Weights of a small mixture-of-experts language model, trained from scratch on English Wikipedia: 32M parameters, a shared expert of 64 neurons.
Below are experts of layer 6 (counted from 0) of a mixture-of-experts language model. Rows are named router (the router's row for the expert), gate (a neuron's input weights, with its number), up (a neuron's input weights, with its number), down (a neuron's output weights, with its number) and show model dimensions 0-127. Each number is 128 + 24 x the weight over its row's rms, rounded and kept within 0 to 255. Numbers have three digits each.
After each expert's rows: a language model's description of what the expert responds to. This comes from a sample of Wikipedia text that the model never trained on.

# expert 48
router:156160089163136095096123112147129128105094111072130128091132136124099103132133189157137159122144160119112136105142147127074143165106127119140143131135153126146147071140092083130154140099160127107154145129086118170168141133156121138123141125113173112118181160083135102124150139138139134115123115114171150093120151151138123092142121136108119113158134140168139132179129122137146133159161
gate5:133140110156124132122133096148091111144094113136110173129113110129109096143123103127119120084151113125162130120140174146130131181114122153142106154154111155118147120158161104104116133137129154112168125133101107182146106139143139086139110127132178161142125102118117180204121137106091141107114109127092161102157176123125134116114155126099124163099114112129089108093102115114153167092116
up5:110110149172107109132122104137116106065134137107128096126163120069087135102155183145148093120116089142177151094114111130111128138118103145159120122130108095130124084138098104105133134080129123137116116146155106134137099138180129135132153113136124133125124140174094146154147142133121137098065101129146124112137162167144119105146114131134178147082092095154160122136104101114114124135126
down5:152146116164137133108099119119111089110146183127107098135095109121134085137152136087161128173135115142152139182117174124189153136120152113131128110161148086150127104141116130133128118149100141164132118122104146123148129160169121119122165117132176124134162085093117091132145104115101155168114105113072136095133100141082140148119137153117106152137132121125129111162088135104086109119119
gate6:141143099084088115125119141134122133158145079098087067149118116126121118186143114109155145133125084125167135127099159119129133133144148155145134111103134101123107107143097149125153148099169112122086151119100112165118113150162136095144185129084099131111145141120166101109147123147111153102107128104156147133140181101125176118126132100109129164168148129157102120125083133151108129113130
up6:099098102103070138113167176121168129110118151158106168174139141150120137117141139146114142092132145089117131103100135153139093137125127170120085152146081120129115127139116179106096101109127212095108133137154086154133125138124120117143129137124138140088160138116125116115125118123074098145154110114103155148135119090103108141140106103157156110124132142130152136141129135116125175109090
down6:121083161142100127151130152133168132080164120149155147130093122151126139121099099156086141104123101170074098103090132108172144147151158126142133142125116166116105073097127147156120119118143116116103147163130121125175129134125085125120138111128101119095125182111121116092131148124131102105094146141115124105160135075099127126156140126162130129101135084117135108170180126130148109145113
It responds to: Word-final pieces like -ra, -e, -o, -ena, -ie inside foreign or unfamiliar names of people and places, e.g. Sav-a, L-ena, Im-o.

# expert 60
router:149103108125135149107151120169122142116102133105118141140140102119136069145102134123107106119136147134106134092134124127110115138131098112179142105129146095141165117145117105187150128118138131110115113127113146137119135180092113158147116111093134071085210122132133125154143179174155116099152117115175145144112155125135136121122164128115140135164174152105133102159096124085158124136108
gate1:112161141107173135170086133137120191103116110118107101093128109094062174118147143107093109144103112132080093125121137194135123132148137138125122145135117147143128126142140121110107102095114145170115098127114110088158148127123119145132100150152142135167126127090142128133120121118132099083147096134132108100139104145135118150110074097104101168168112140162132128096131114118134135161095
up1:132102120144174133168154140129111095135149084139156112088158134097155163147145102164141084134137097168133110116194120122109130168118133121139116114152096149123134112151071139124143119111114158109152176128155108114127106118161149168123159147119104149169153059148118130153100104138110103106131101110126156103145112092136127138118113146138114125110143148149118131128130164128133162072150
down1:097110129176096132114164125081116098116087141173171130087152133110126121114109116094116137127150122124171116130196147122121145127134122146146132074118125128096113103065129136105122110158134077106150159126110139107147117117162114107143147118142154076119158123145075148140120121123159136169165138128071092111118133081123125129128136104131106094124114118144121138133131115174130126109149
gate2:154128080123102121175130107145122140132170114133100130097145121144146157141097090090154086107076178120108133143125156142112117152119134157094131125157097157126098107113086116126167141145152131110074109136148125066124141094133116114091119132113101095148175130103134091098147110108132117108154114103107127145103169139105157110152100125115167123127145104132138109148145167141144112126088
up2:083126141107123143095128125108115114150148119174111145102112133125087139126142122159102146166136100118130116131151114104099172089139126090167085152120176150139168121152145123117092134139101114151122113101137115184138145158133115144137148143171155112128098116118143173135129142140181101167137113156111125056124093098159142167129086109156109139141128113135130116119122127088088097128133
down2:117135118133131131136061124088122095131117078122129144091116151154123136149146156186124176138131096121107113106142141081108130089154141106144104162134121138146187104153113081065146143122145138114157079122104154125132096130142140140108110112118127120165098168121161120121142121115177112143125160102133110117157138111089123148153146111168113109125148157146131120140108116121125077144105
It responds to: Abstract plural nouns and their -ations, -ings, -ments endings, such as results, events, issues, cases, studies, arguments.

# expert 57
router:148144143142110119098113092147126157087100086123121142107159142141140113116108158139103160144156117114124108106152132122092116150119102186157123100171101153143136116174099114135125141102132142129165127136137137143192115148130100119124132131143138134129147178121185149160148158154114140128142113080154172115092154153127125083088135128096133151120185135131113103161130105108137140111178
gate0:086093146126127136086090128132143109114090147164090094079147104128143136135142168121113156120115101129104089143115127131113127161102089145105096140157097149162110157177133186130142129197136147127157154124103173161116116118101136141110131130084154127099139104110137113128133148127153132089091103088154151164145157151140126097130126118113161117140135102143125133156128118161094134134148
up0:165146151118132108168136122138128119105162157101149103137108169092128136148110115152129150168144121117116160105099125096128121125071136136121156150156167117117137143096131088138132152136128065104081126084153126148138131127115120108150105116137147157187143169152153117115111143149096112146175141127136134098149150139098124137083120132127155157078133136166109092135147127135165091140081
down0:173127158106173158123144079189142103111132126113148084139132112147132117127146156156137143144172194154102114146111119151077147096100127155118147126139132106172090115148126125128142111117098125128178134122154102069099114168149139115097132086112133149096148127141086133114125134109100124085130143161131134126119104138150125160115152141119126096131130108131133143141103102126176157159119
gate1:146136136168135118142140148120095119101143160148133145129138072137120137132086174156096076130143105152117109119110132137121126128153129122202157087178143175156132145141133117151109160140140124111133151124108132130097123105131109155168135126106107155099122128116150150137146163101174113159145110146175138137144080122152099077124126151120136095158137147170137148170118129087118147126095
up1:114102101095146129069089113085161114127167102101139180098150088110134114118191139148119117171137120082133159142163118141166136161149121139124113101115116155140108145119148143114129129121118159136144104121105123126127145137105153132134142149133172149139153115092177183111158112100177114145119079161121164138115132130110138144131157133128183126122106124121126130113148146159122098134163
down1:047138134103115089125087139135140113124127133115132077146135168128130155119145130159127095124151128169154130142177111120131128072133103131139144125134146134142138086113162116111128096129133139096102104132076170096167112113142146113178113158101133152106123141083140145156142163130141136133113147113126132132164118123116112138097182148157127133180114126100098170091122140167125118122107
It responds to: Opening stems of Latinate words split into pieces, like disp(ersed), inv, imm, imp, exp(ansive), awaiting suffixes such as -ation or -ers.

# expert 36
router:138121119148130146145088111143121131111120099101114152122130112188126124107132205100131122149106138097129096120127132102140140167121141145175135145150158117178104130123097112142171156118130163127133119166126102150163131132153107131138124144148122115105165135129160088165108136148158088088148099126116155117130122143128157121121177089096147134125163159145145126179128127112195109158156
gate0:134127111145145155122106140088086180117097120128095157115116122140190098125154135146102153115122111104106136101094122164135143103130104094152089100126164090158124084094086126102119165108113091126124147110130158126131172152125140134138110097145162170108104115142154122159131094163148124074168141143133131105132140122139148092140147096117107120155099158114154143138083132101139110151138
up0:105105073146184136095128125106121200122137126109064119101148132151145115113136088088128142126124098116147149121113130159118148081158137130157113088155135145131118103089096123111107130122111101168091152146174174124104145140128137134135120126122115126090125124125124143099164114163122128110117131119159148125179099136131139123120116136155136135139093197128137127144086121107135099136084
down0:101109128110131158116127155113108141152100132109126151182119146154127139125164133114134113143107139144153141142128195133157112098147168148149153157189133097139089137102170147148143150125133115145138188095106064123098133154083105129127114145095117131174136113124102118154125129111148134102104134120166132117113079108127136133154145163161157144180130125149109125112162101136162123151131
gate1:106134125107123169109121142132098171117133116104111150117121127161153111109096126177132169155150110112095132138133157117133106172161126114096125114138119126113105109170115103136175105097166131114172078169123158104186134142134166133116142103100142134111164192173164100130140097149084106104131132130115105131133128139100111150124111132125145122130128148125182135174158151110131149129112
up1:150143119136135158116132097113148127144140140145130150119097111106147118129149128089113126133096132156156099138138073109143153098148178131156174095144078116150191129093155121101087137128092108141127160071180143149113159124129119134101082163150106138120130091106134119110139174144120138158155111114104128092151151150147121094142183150114131121135142123141102111091119113144139107120154
down1:122182130152105107148179106112164115115096105143109106124154153147103104121085109136102166140102105127108102158149152115083143124095109137125127142115147089170148130195175142167110130154123156120179150111123132137120122108137170138156096127143132165120121118117093119118141165166120093110110121103109108137116152110147139145106159119142067125116107142090155158099122148117110133110113
It responds to: Pipes and hyphens opening a new table row or list item right after a line break, plus verbs like include, gave, opened.

# expert 43
router:121151145114151118093135114169134120113093096101120154104148132126157116143129140111113131089127178133133110113144108109109175137112118165198127112125121140160146151180124114162161149154145123091153137153088098138157143134146133125095123139144118116122141130108144136169151113164120088115151090122117126131140129157136110136102156127089150108135132213155120069110122105098128085110118
gate0:127103072110113174098122129121091108100101092117123103111118105100145140152128141158117085149135162137109119162139112145133092155142148116161141137132104119140117111156114155103141172151147114141096105125145140173130115081126098088138140143163127147146123157113148205157162150134119118154135087128123146123090128114162089176147145137133120086118158161153115146155095127112160117116130
up0:138098118144125106106145119111136154160131132154117165145135118077054090113164111146149101123114135117134139114110135135129100175116156138160108158136124143131158094123139104108128135150110086160061118115137112153105154107132132142112134108123139134124174170130135181136138134123098134144108079158076181158125132145121121157119094153135138101163108123129156117121113124154137066153127
down0:212134139129099149157134114085104136114145141159122166102131108065132118104143147130137166152123141090127099133123115114115104109137105175114137136187147156117127140117110091104117135103138162143105146084121140153126134101119108137175150123135168157111148153145126115116133124089108097140134119120146088131109115095119163123163174108173154107140127111167126137156150083153137137116127
gate1:127127139148138149132100135109104154134122109120085127128085143143159160151123129125094159117162128169145141125115134141128145116112156111112145144113105156133130111134156105177111146123128156096144163131127093103107140157131156159118117114110084120090110159089133111154109123151186163077067123106151147102097096148162137165125151145114103137146171198130103119142143141131087129110157
up1:141134151130094134145106126157123127115110146143133137147091126134148121149103084126152109086159143099121140124121120121110104163113129130177142147099168080133141086126121127124134146094136121157116113101183151158165111106145122114167124114148147101185137121156124202128158123120078096149133120135142160110083120123094151148131114137173112109113164117088183153113112123089131115137118
down1:121126121111136172096135096161110128146107127151113139139156115107079095131157133131153096144143110115118126137166138142180123123157142140164136148101173110135117110115148129128123131116184089121110158172103116123133118126118118103145168094142157117089083122104118159183109132116138091119125135108114149129146165132127135151146192099058089137151111167109087122122112111116105113153131
It responds to: Forms of be and modal verbs after a subject or relative pronoun, such as is, was, were, be, will, can, would.

# expert 23
router:171139146154138109110125123171114130104101116111084147133118137134146111160103168110084168096123150114092129125151173105102135176121141102172135102148112120163145110149134098122185139135146122117142127134107117129101134165133138112107111128090170104117169130110146108142130117138119109117177071107132146163099154133114126088092130091158119122170136158128118140149105108149131081162150
gate0:150139108103145114125129144131153135085109097146166119130116117101129184113144172153114125103092134112149150120107161095144186125097102091119189178131154145127068165105108124110124161110113134123131153103149134146130092120124132144136138115072143129109115138118182097147132124154142139113110127151141089130125105151118133141115166123076078111118104081125142135124128101142101118156149
up0:095150150105086130114139115135173111095132141136102139100114158129147065125167124141110113139147083157116124152076140143165142076088143176139136126129087098099126120119114139093155121101154095127150147150162164148141135125127098146136107110130127172127108132100121142126165127106143146118084156103121146129140085119158148132093109113135178122141117134193089130108118143132133125100149
down0:096134109109120156104117125191140103098144132150137129098145132133123134147112142140107116124108150061101160164081132132135187136132064134085153135155124115144145150081127150154123139091150142103144107146164121122136121117132139125162166149126120150114138124130082130129126137113132151118104122133097123106165099160142110129151198181072136117149143149092126110142122106116127104155115
gate1:156123138104136101096095139140109122089071132146095105104108097159144120135122129153143143102106149133103135145117135112106079116158136124103139092115120069153138155142114156124086142125149147094134092125103136170116144169159113131140094134178131115149124110126128076127133114161160101125130068139138157147144123162126106115126131119150128082127177133155132112156158104163116103076147
up1:143123109159133180159129141132159096131165129098122117130163122135089088134126128116104112105140139126152152140166093112133152109100113134129153111122132096082129178123134164117169113139131189141164125129128143168108114095106102094114145119161138115134135109143125131120113142179072090136129176123142117112111193143089129115158147111168128152101081133108084129140142128101118120110135
down1:129144146105145148080130125104090151136116085095133156170114133103114101110111147129126113121140119073128124127146078116147168113139119094078130103129157123105117114135147105159125124075159123118113110099134115141159082163136104120147109150088136107140147102115137133123125129090144164129156147173114151168103113130123125137166138107090133107116137101175136099092090173116082150141092
It responds to: Single capital letters or capitalized fragments starting word pieces in names, acronyms and hyphenated compounds, such as Amoa-Awuah, Kim Gang-Rok, LACMA, DYP.

# expert 15
router:143108126143139121073122103147124104117123125117104156137146139135115109121134135117117166111125152139054118090149162106132141179086137146160145089142125118161172101136095104151182120094174151152137140131106096149153157151125143140147127121140161110087135142126126136130154147150161132118126143104158130099098143155114129104135141128088103129148149179111137085134094108082124111133187
gate1:121142121123129152112108135123125113159166095138120115089079122135138115178166122136170095114119099081127123166170116124105197154128139128139123115145150093083119070112129137090164104153125106146116126087121176101144133119119143112119093118117086114129129119145152104172143134155131132149127110134157091106132133084158148154088122141118087149124093096112130154155137151120124093123127
up1:137136108121124110115091083135147144119129119137120140128084169150131119127181117164179104110092096145135101140195126118148139156087155116172150123142095127115125126148110129104159102134140066135127105045121132135122137138134140107128131086119104107123101134157133110171167115149148136120109114108134111125118130104139140134132067138135058133159114128129118118136138105110130088129101
down1:138162127135129113086089138138130094107113121145114117134146119124110162097190143105120138110156113155087106110156151120128116141131180106082103141141131111133117130129100101064141130147084088114134098129143126120133126125147127171138134141161138151128105146124161140080094117109119145156102105104122151132135163185108131163155117142184146136137104133180091129136151099157080122125104
gate2:154117116074152115166151133101142083177139132119141132084118144119127120123129123108127086145124144088063111125145178133117110153142144134100131115146136147121146106097109128099157135149130140174096131129128138134126094130089166101159114130152121111154173139144146092123133128080098128177112123118101131076094133074114114125107161132113085172144125137121145152137097159154125160120110
up2:141145125127178110133148146185149144140157105104152137135109127136162131133125109087156143126146163151113147133184141130103110178133119063170107130162204146133157125124143160160135124111132143098075116108103118117117100130115176156152137114125126141144151160140140129143135138132087125132162132137148141093126111129107145126113109085119102142081143102091143153118101122133106172142108
down2:163138136104123123119136147098126092147144118150122125080128143106137112097168113128132134142097087136132172144188099131151092130127109131104125169111083137112124136150083138102168126084144124138122114168088104144119114135110128096092125128121138118128134146117144146061109133107111117140143125191109164094147087119103085131138110165106122098167108136150106131160149106166112139096105
It responds to: Articles and determiners, mostly "a", "an", "the", after verbs or prepositions, as in "marks a shift", "worked as a".

# expert 45
router:130176141124120127124123127139149165111103138101125159118145142122134107132108141157106170120108141129076125097144160109100123178095094096170155132183115113170119124188083095148158119132158129162167154142091124158159141138115124116155150152132145116120198136072179139106119134148124138117118117125143155125074121155125128098112135101131143134140156141117115101142137118149113123137112
gate1:118133109152128107128106136105104142148123106127105141157129105137111129146151175093122147113101096154111108130107133105098117106159149128145162097108123127106121149197115133123129101124134178123109126153102129134161121095106168195118153090092147137129154118073170117110119103140112114112138146121127092071127135172123086136110146148156094166101066153137142142137135150120164134136128
up1:114114119142095103113111127118123183132139123092106115116149065108117099135160115122138152120137162100147130138152123066117111122177147130144170139102146136135121115128138161105133086147067189137114090106136150129155126101106155114100120091126139141157150143108141152098113155132119063151121131123107130184140116114077083123133130128133122139139134135106152133158135135073124133124160
down1:127183087130150125148102146119144122084169096173145121138102119176121116182151128102139161136095115086105124143134173119131148124145161102151137161145136085121139098159085131112107125124112125101151110108161136117128095102117155134117112066136106133116131151110156139144100125108128137122144134100144112127097136078139108086111077124129103116168098127125118154178130106156166133119116
gate2:128115139128155116123138168119141116084103112139121151136116115159127120101150119131103137142125123104099110143123113147147149133138138112154105146146129101133148162129079159137078090118169126134118132133101117087156079108150113138145128047113133124121136114110141100098147144108154087147172127132143132096101146150128094182186179120102145126064118138141098121136095126159112121141171
up2:125121111087166148165125152094107134147132133144098157109147133129085141178116158153120125096122132133167151143130162132116140170133132070121111155130107153120166134148151122106164147117124133113106098123120130134119145119095146117150115120142093130143118097132130169195116129126095104115079093140142104132116116136151161108107080096175094108155133137180156130149098171140152115093106
down2:183152175184161100125095115121139092130089129113111130111164141087131102143111082130095129161147159140128120143106109090117182155124136099084098100140110143136179110131139093134154134142147140126140132133140143144138102152109114079142112155112119113137167116133109104121148125175094173148091108115123163115123146128100109112134162137120148132174123106116121146089140113130109144169123
It responds to: Single letters or short pieces starting a word, often after a parenthesis, quote or heading, like (e)ach, St(igma), (M)organ.

# expert 19
router:135147108114151153102119123117121151119099112103113145093143126107115141159087144159144152091119131142104087136135142123097143151130149128137163126161132085139122121152107131129173130104170123104145121147116068130136128158140135172126122080126128106104182181087130115165183186165117153085146115130172127117124148137124115101108118111128144125153176135155128095122102116121137095153162
gate0:142140153153069107127125145127113100138098106131158109109074087083102152180169122126123129115153114108116132135118098130102132135083075122135143139147129136137136136126174117139182126138118102124125092131100083133146100159161165090119142134121110131103104115125112135120118155098162158113169114096095103080134106107110137072116148147093145150131133104122110117120093104141109153131154
up0:144150114157089082125140130129128143115101104141158138098063099126112122124122143109140095097141128091111159122068118133107139116106099136116152153146155125128131130108152144117163114117161107152130123163111071174124088139171145094166132144152123149141128105111125114155126132116156152099165139143104106081148122112130145079123153134122176157117120119155102153122104139164136163180152
down0:127145152085087143083174118108114126154153111080126122158115150112110197117138104137116122135101140140142149113088115131147122123116139107149166153151135122081124150121162127088102100096103175098133161132099092162112076126126095124142153172134074171124125119102118122133159165110137126124097152109139145143087159152143112138132097134100136121152124145136110157141146131131090113127107
gate1:171123087133132143153146107137145131165117117121120167085147156168171141183137142117155107163155114119147136104084141101097105153127157093109127101128142115129144118119140171154151142137131112105131134136161099123107112121137105150112130098113141136147131143072145127080129107146108106108096125118098127153094149152130136146112083122121117093105104153108091101142055087144079135134145
up1:108133197124115093144106126105089158141128138146120112117070094132117136145157124108117124153152136154082115103142131114085147123148115100129145121155106129113138132125150129101123124124143098195137094151145112127132106145110134110159162122186132074177133117123128165169152136110176126104095109153121171112106143119171138147121127117106153133144128107162109111092144110176130121146156
down1:134087138138147120123167140126117146132096115125123106128113115134115132130167161170149152159151161134107115145155084132122133104156135160145084136138126140136116172122163119109132154165168174149103140132129172133147100172146185121132152130138124133091170124139081142129127147131125112161115083153158066123136122098133113112124145101109160091135165143177138094136160125119175134116164
It responds to: Sentence-final periods and closing punctuation (.", ).), plus abbreviation dots in initials and vs.; also said, told, killed.

# expert 24
router:150149079159133165108168130126129129077109136111136109113121155130128105126103128118057128111105156136089105128130146127107127139140123168156129090155087114128135109144095083180153087118155166118163125119138118127140160129125143175158112130096177112103155117133145118143136113152173119087157135135152149098133115178114126104084147149126155112140149144164150143146133104103138112135157
gate0:095093161166134140139145090149150134128127144116119117102173129143167141165112105116110130090148141090161111130092144143115147109095129134111158143157142107134113124134135123164127116112131160125149115121176123118143140098143133125113129112135110120086145161064112142133149157103145109107154103109115141062142114096115113131106192102094094124135173102111112154120079096144153152079117
up0:111163128186185106130170095119119154118094130142115116104124160118155120110074067152129104112156135113135087106114111133106154147118125152148159130160122154111095140110117119146153083132135140105123173129128157177093150155129141114121163143145133151112145091166143114097116127131130106122148118145113137122134076117151127139169095139125145127141168085106159094117126164122129122080121
down0:143086128140124137162115118117125166140114141121093097096107112147116150143193103119127141138170082104142168170155139090140158156117141138092149110134140114107110116108122125101128143125121117119142132133143094107092130126153133114085104123128068138141128147094137123115133114127147134117149163140127123124088134147119119131175149122098137169141151088113091200131128171131146177152187
gate1:141147153062121132126150120136168119105142141079174116148155139179126135137107114117119103122097117131116149102130134171114123133107134141141139098170100162146166142170074110154129128086151185142144178158150115094105131166131142127109137146131133113183142139115116136153138112159111151116132103111141140104137129124131099124125168112128135113131168158156156174109167143130112112094095
up1:120081144082133103129103089108121121144123146106083135103156142133177158152136124111113166117134160099121133128132117145143115066084083088072095134149083133133116160127091160125143109151157168111143103124168153128098092112170141162123138139150149128146162122137110118127080120122151104128116084145123182145137113109154152110105125130122150113141114121110133102127150110114123164140110
down1:141135135154105132126144141106128114079106146119116144112156097085092165175116130143154106105165115147125088134143116098148102186097127110131103156153183097128168088150106131121156123126144118121113114118169077075109137153113114137136137131139128102140075108095086113137187154165099152121145101127109113087137132150137126135124125128141099142098117143111171112115116100132115153119137
It responds to: First word of a new sentence or paragraph after a period or heading, such as On, Following, According, Among, As, A.

# expert 38
router:159129140137153163124132109146166096120093136136043153113183137143114079143129194131122142129113169137117109091123149126102148143132122122130132110110134120145150138156125074135129125125121134124108140121103085154164136153122131099127110134129178116115133149072154149134111201134116129118137107096148162158099162116119100127119181124127113133142130165136129126157114122103154113137158
gate1:137102114161143132127143192115151136123103109155126128142145114118109088095117181112153094114135171157144115132106146111116095122114110168145156166149145096112128115119127157172157144156089135127121111168112141158124142132141126134141077104101149102163106126147124164145118155163115129144134106122172123176158154165132139173067138160099147098134111159104121110091103136138117107139141
up1:144141127116179135135115123167105118125120121143089087145135137139135116174096105153133121158148111123124102168123122153158118151101113110094077125147139139085095174102133147125131121121153141145159121091156149133117071144125095135110138120141077147149127140120118162089116092122144115136168191163102128119103138137160141057127161157109154153122150132133125109149156155141160118123151
down1:159135100126143169098074120126150133130127148134123073133136109171160141127122129134127170145138106149118162101154108169131142085157132144104161097123145124146121137112131124157173121123134119165107116113123159133090101167102104133154156134106162140157168096132112061160145135114133130085127165074088140114121095137151140119167165115147119137098097134106106116085115115110111135131143
gate2:171118117119120159119126140144122104138092159097122162136157150131110089163101147142126151163077161117081105140134137130142122134130101091125071152121128138162161145100140111138109068126164108125126105123090062151172144155093119132133086150103163115119127108113161104147101152154106096130109140170139135166100159156122098132137123136146128111122148133129138104165120117148152153144150
up2:126073123128132137147150114137156131105135153142104146141150148139122110131092153127135151129090139137126140146174167160140119113143076156112087167076139158176148174143179123132136097153072128122112128123148089126144119153099143107163096161131148079152135113102123153145108145132147111094113158108137160123115180132167139139108111135157137137165142134113152152124094090111153144117126
down2:128166112076166120112134139162122120109130105089119121128123137128128095136158065096158159098153108151115130119144136133125111147115135159151154095145135105188133144157148176140126143136136094127154138165109119124143127120176167164170141115152114135143133127125142128118105086138163165107097118128117147164085122128190155106121189133137123142152119117145127155109146138106074150149133
It responds to: Inner and final pieces of chemical and biological terms, such as hyl in diethylene, ide in peroxide, ine in morphine, plus protein, acid.

# expert 55
router:134136137132130149080113141143129118134085089128097152114167129137134136161126139143112161095142120134073082109136120097115159205131128124158127121167128098133116133161096118176171128122161119120125086125097098150183157152117134164114139135089138092132151127083131112180140156175129098124133124109137150134109115152112161109141143133098110129129168170160124110138134126141133112151128
gate0:145158157130147126150105121147106118165111129147144079154133114101110097150156092123124104160115091153135107123088136101135149136131087127165147139136124115127102125116147128154176106050121122118096134147113114173101135149153110103126114147136160137128115139113129132144170157088142122126148160150120096148165106165126156115133130081123154135157139152136143195080107090157114146164129
up0:113158145120128122142154141131164068158161137132154097113121148097104116093098102120109108144131125161078119090100164091149145118093108131127121157189100158158105099139129152123134131117085144145123129147114090189118104154121122138107111135160140096185126134117119142170126165121165114135098117158148112094107137152126123109157149091137166135144129103157128113089135109139143138104116
down0:111101152072143144145122144139119140126139120112124119133113120163078153091135140115124131147088121101115134122158153189142128139127115160135123158077159108114169134174124125144091122118132112118129114077149156136133112145144142135177120122121169097122141124106143168118117118091072113135138095131115195146164143150156108108130115194126124102127158195131117155124139117123135131138123
gate1:145114121159112175086139134153122077149067139135193140186140125148100139116085152138140115173131128109104122120138159097112137163121182113143136144113129089137109140151120115144107144119123124144134121146121111168112102103138130143106151115139151131116133099118124150141132135159093135160172164113142125112125138152107136104090143132143098064141151168143087146124119145083149126138175
up1:147117138135182155135142129151160120172139126080115133133117134128140129107112127132116152127124139186150135096134085149147151128099140102140153153133120150149157135147106088119095145176076073110113126157127123130145140135163137118069132155094087154111096142127134134095076134123170166122145139130117131146132144152083095086151144143115125090120137153148120131067126130158122128166135
down1:143137184123143116087108118150092116149154121098180124146147115157157145079167119159130143141126102107123166104154079130108159124111101179150132151108131158116124179110114132138128155149118103119152135163182100111105142143114122114125116135102140150105128147121129132162133086108120117083134109123096131122150090104165147147139107126139156134124148121067173070131114131101129120140113
It responds to: and, or, &, slash and nor joining two words or list items, as in unable or unwilling, season and competition.

# expert 14
router:132117122133152133072103097148119099116122122105125132112150123137120093128128141105122157117138154149060092122149178088124126151104147149152114109143118112170144091142090095162167096104157146146119137116089086145143127139116132124152120126125155082069137167122142127123153135149135128112122141117147146093063118160138146112136133107094105112149140190121122102144094105121131116141173
gate1:166141106173125103095147127133111118128156137105127092134182109122122146175105128088158104152116160146119141120154155118113129172076114120174152141181116108142114115149125142133126081157141121129136101116104104094090120110181134112091144079144116117116122137171116066141147117109100126087144128134160119144146116128113135141163130141118150128073136117139091152104130140159110123148153
up1:103116157121168142138117112137118146133146116130157183097089105164138088131144092174106136123130113134112116090121107168139164121159157104143119142116157133065103123074138111128120170103133131169106162092113125165110119152076126133120120145166112089144144104118136149117155135098146123084142148151121156103130106140158108144158107143176130154145125128167143169127143149140160115112137
down1:133116108112093118131151140080165165131124113140113066120110096138134143143142146143126121114145123133114156134147088110075111099139111147104106120146121153137155122179137061114137149072165107114140148185122139176142114125087103109094110141176142125134161114111134143143098152112145122125134137109141129129139145116111142138094131088153077110113158118096142089115116129087090116146108
gate2:183116098106149121176145152103132092145122143131163121112170117122088065124132100165123113118121151136083128143153137138143131172143138115125120111088150146114112148120122167132140130126115215135131127139161137151179139144097143133133104065102161134132144105078173129129117117160116142147145117149117086078124119166145121159130149115113097112127133145123147125142146137135127131151116
up2:129102141146094099142167157110118166139121125134110111145132137114166152159127098137176108191140132104124122135094125094104099120116128103153126120146115139138159177129156134124113106118155049128111125112134152138135169102155105116106130095071118130120135120143103124131105121150134127149098058147150141144147137134104128143102074165157122096091121109146143152133140117129103124137186
down2:156113179128136128105125162118129082157109166154116083147125121134117129103114151148128119126105118096114104137116190140154179124117138122138102107072148113124128131127177149143094162121103141159146140132128063136137152127107104124147138094145184164126147099119086149182170132141144097122138109131098102127157135097155112140100135145128106129148148140130155140155109151125176105132152
It responds to: The article a or an, sometimes A, starting a noun phrase after verbs or prepositions, as in signing a contract, forged an alliance.

# expert 62
router:171114125119130136112155133152116117130089129110120134153140131142145128149136148127111126123123161092131102130111137117103134189087160153164147104181130123135132118123103135166178124114118151136149139152093090149138150146143154153124117140133142113114166133114139089148151167129112131103156082120171178120095141147118127097072155096114097112158176144126110119171092089150172109129161
gate0:141134139091133113111138132129105178134127133146097122097097099133139102109148135094119180105131156107146118118104163146118134109100129158082145179101129129124124164116110131138157126095116110130136154144159136099134128144162119146106071195107144104124092126111124092146179167142120133128164072092155174125113106096108166114119153150134130143163146105121113118093118138149132126087140
up0:133100165103113155137133124162096152128093130149099130109105111094132136122139127132129199132134103132162092161099151083117100096085109155127110173089108138152131163144134147139123107122105118102125145115159147158165133124097155161118117139072151113144142113114131139119143107135140144173107118142092134098116126112104127130131093156175076179138119174112136140096147109119110164149108
down0:104151133105117127118112181137136093122149140123145148152117073134125135113172124137138121113121113141114139121104121107106135123130113132153075141136135129132115133077085156074097098138122137147105128146132137099164166146174106118118142114142128159118108117176172155113118110121105101109142142154079121139145078151136129135123069112174070097123099122108161099100110132161135095137165
gate1:121083113153090165148142111133139125122117137117144103130132112143147120113118134082152180109108131128069109115100097156137148083055097085123129165124136143160131139157146140120136125163086117108147154134139120126153158136108153125111116112096176153150126108139139170134112142155169114119124157117133133152159152127114125087111165160105139113149134121153102098149154149139066135122172
up1:132143141141099125162169126145154132099159135151129119194141142132134082082131085137174109169125102126128156087127136155105161150114128071136135106125136148114136088128127157167160105149128132117146120113126144124122123147161167138124169093129107126171115150130146151169174162116140118117135156124098136149126113128103151131132150137120069072109149121162097159120143158139103111153126
down1:145068133135117065120145151121118122100132102122116145138134128132145139073108110107155125157119105143108137130138136151102156129128136143145119140151093150103106104130122148130096126126094143126136152114116119130122141161111103141205109072093106138106113179137108139087157157103189147069105125138120129166130136155126157117155111121147133147106112082126108139146130118154170099105170
It responds to: Pipes and semicolons separating cells in tables, succession boxes, election and sports results, plus section heading marks like ===.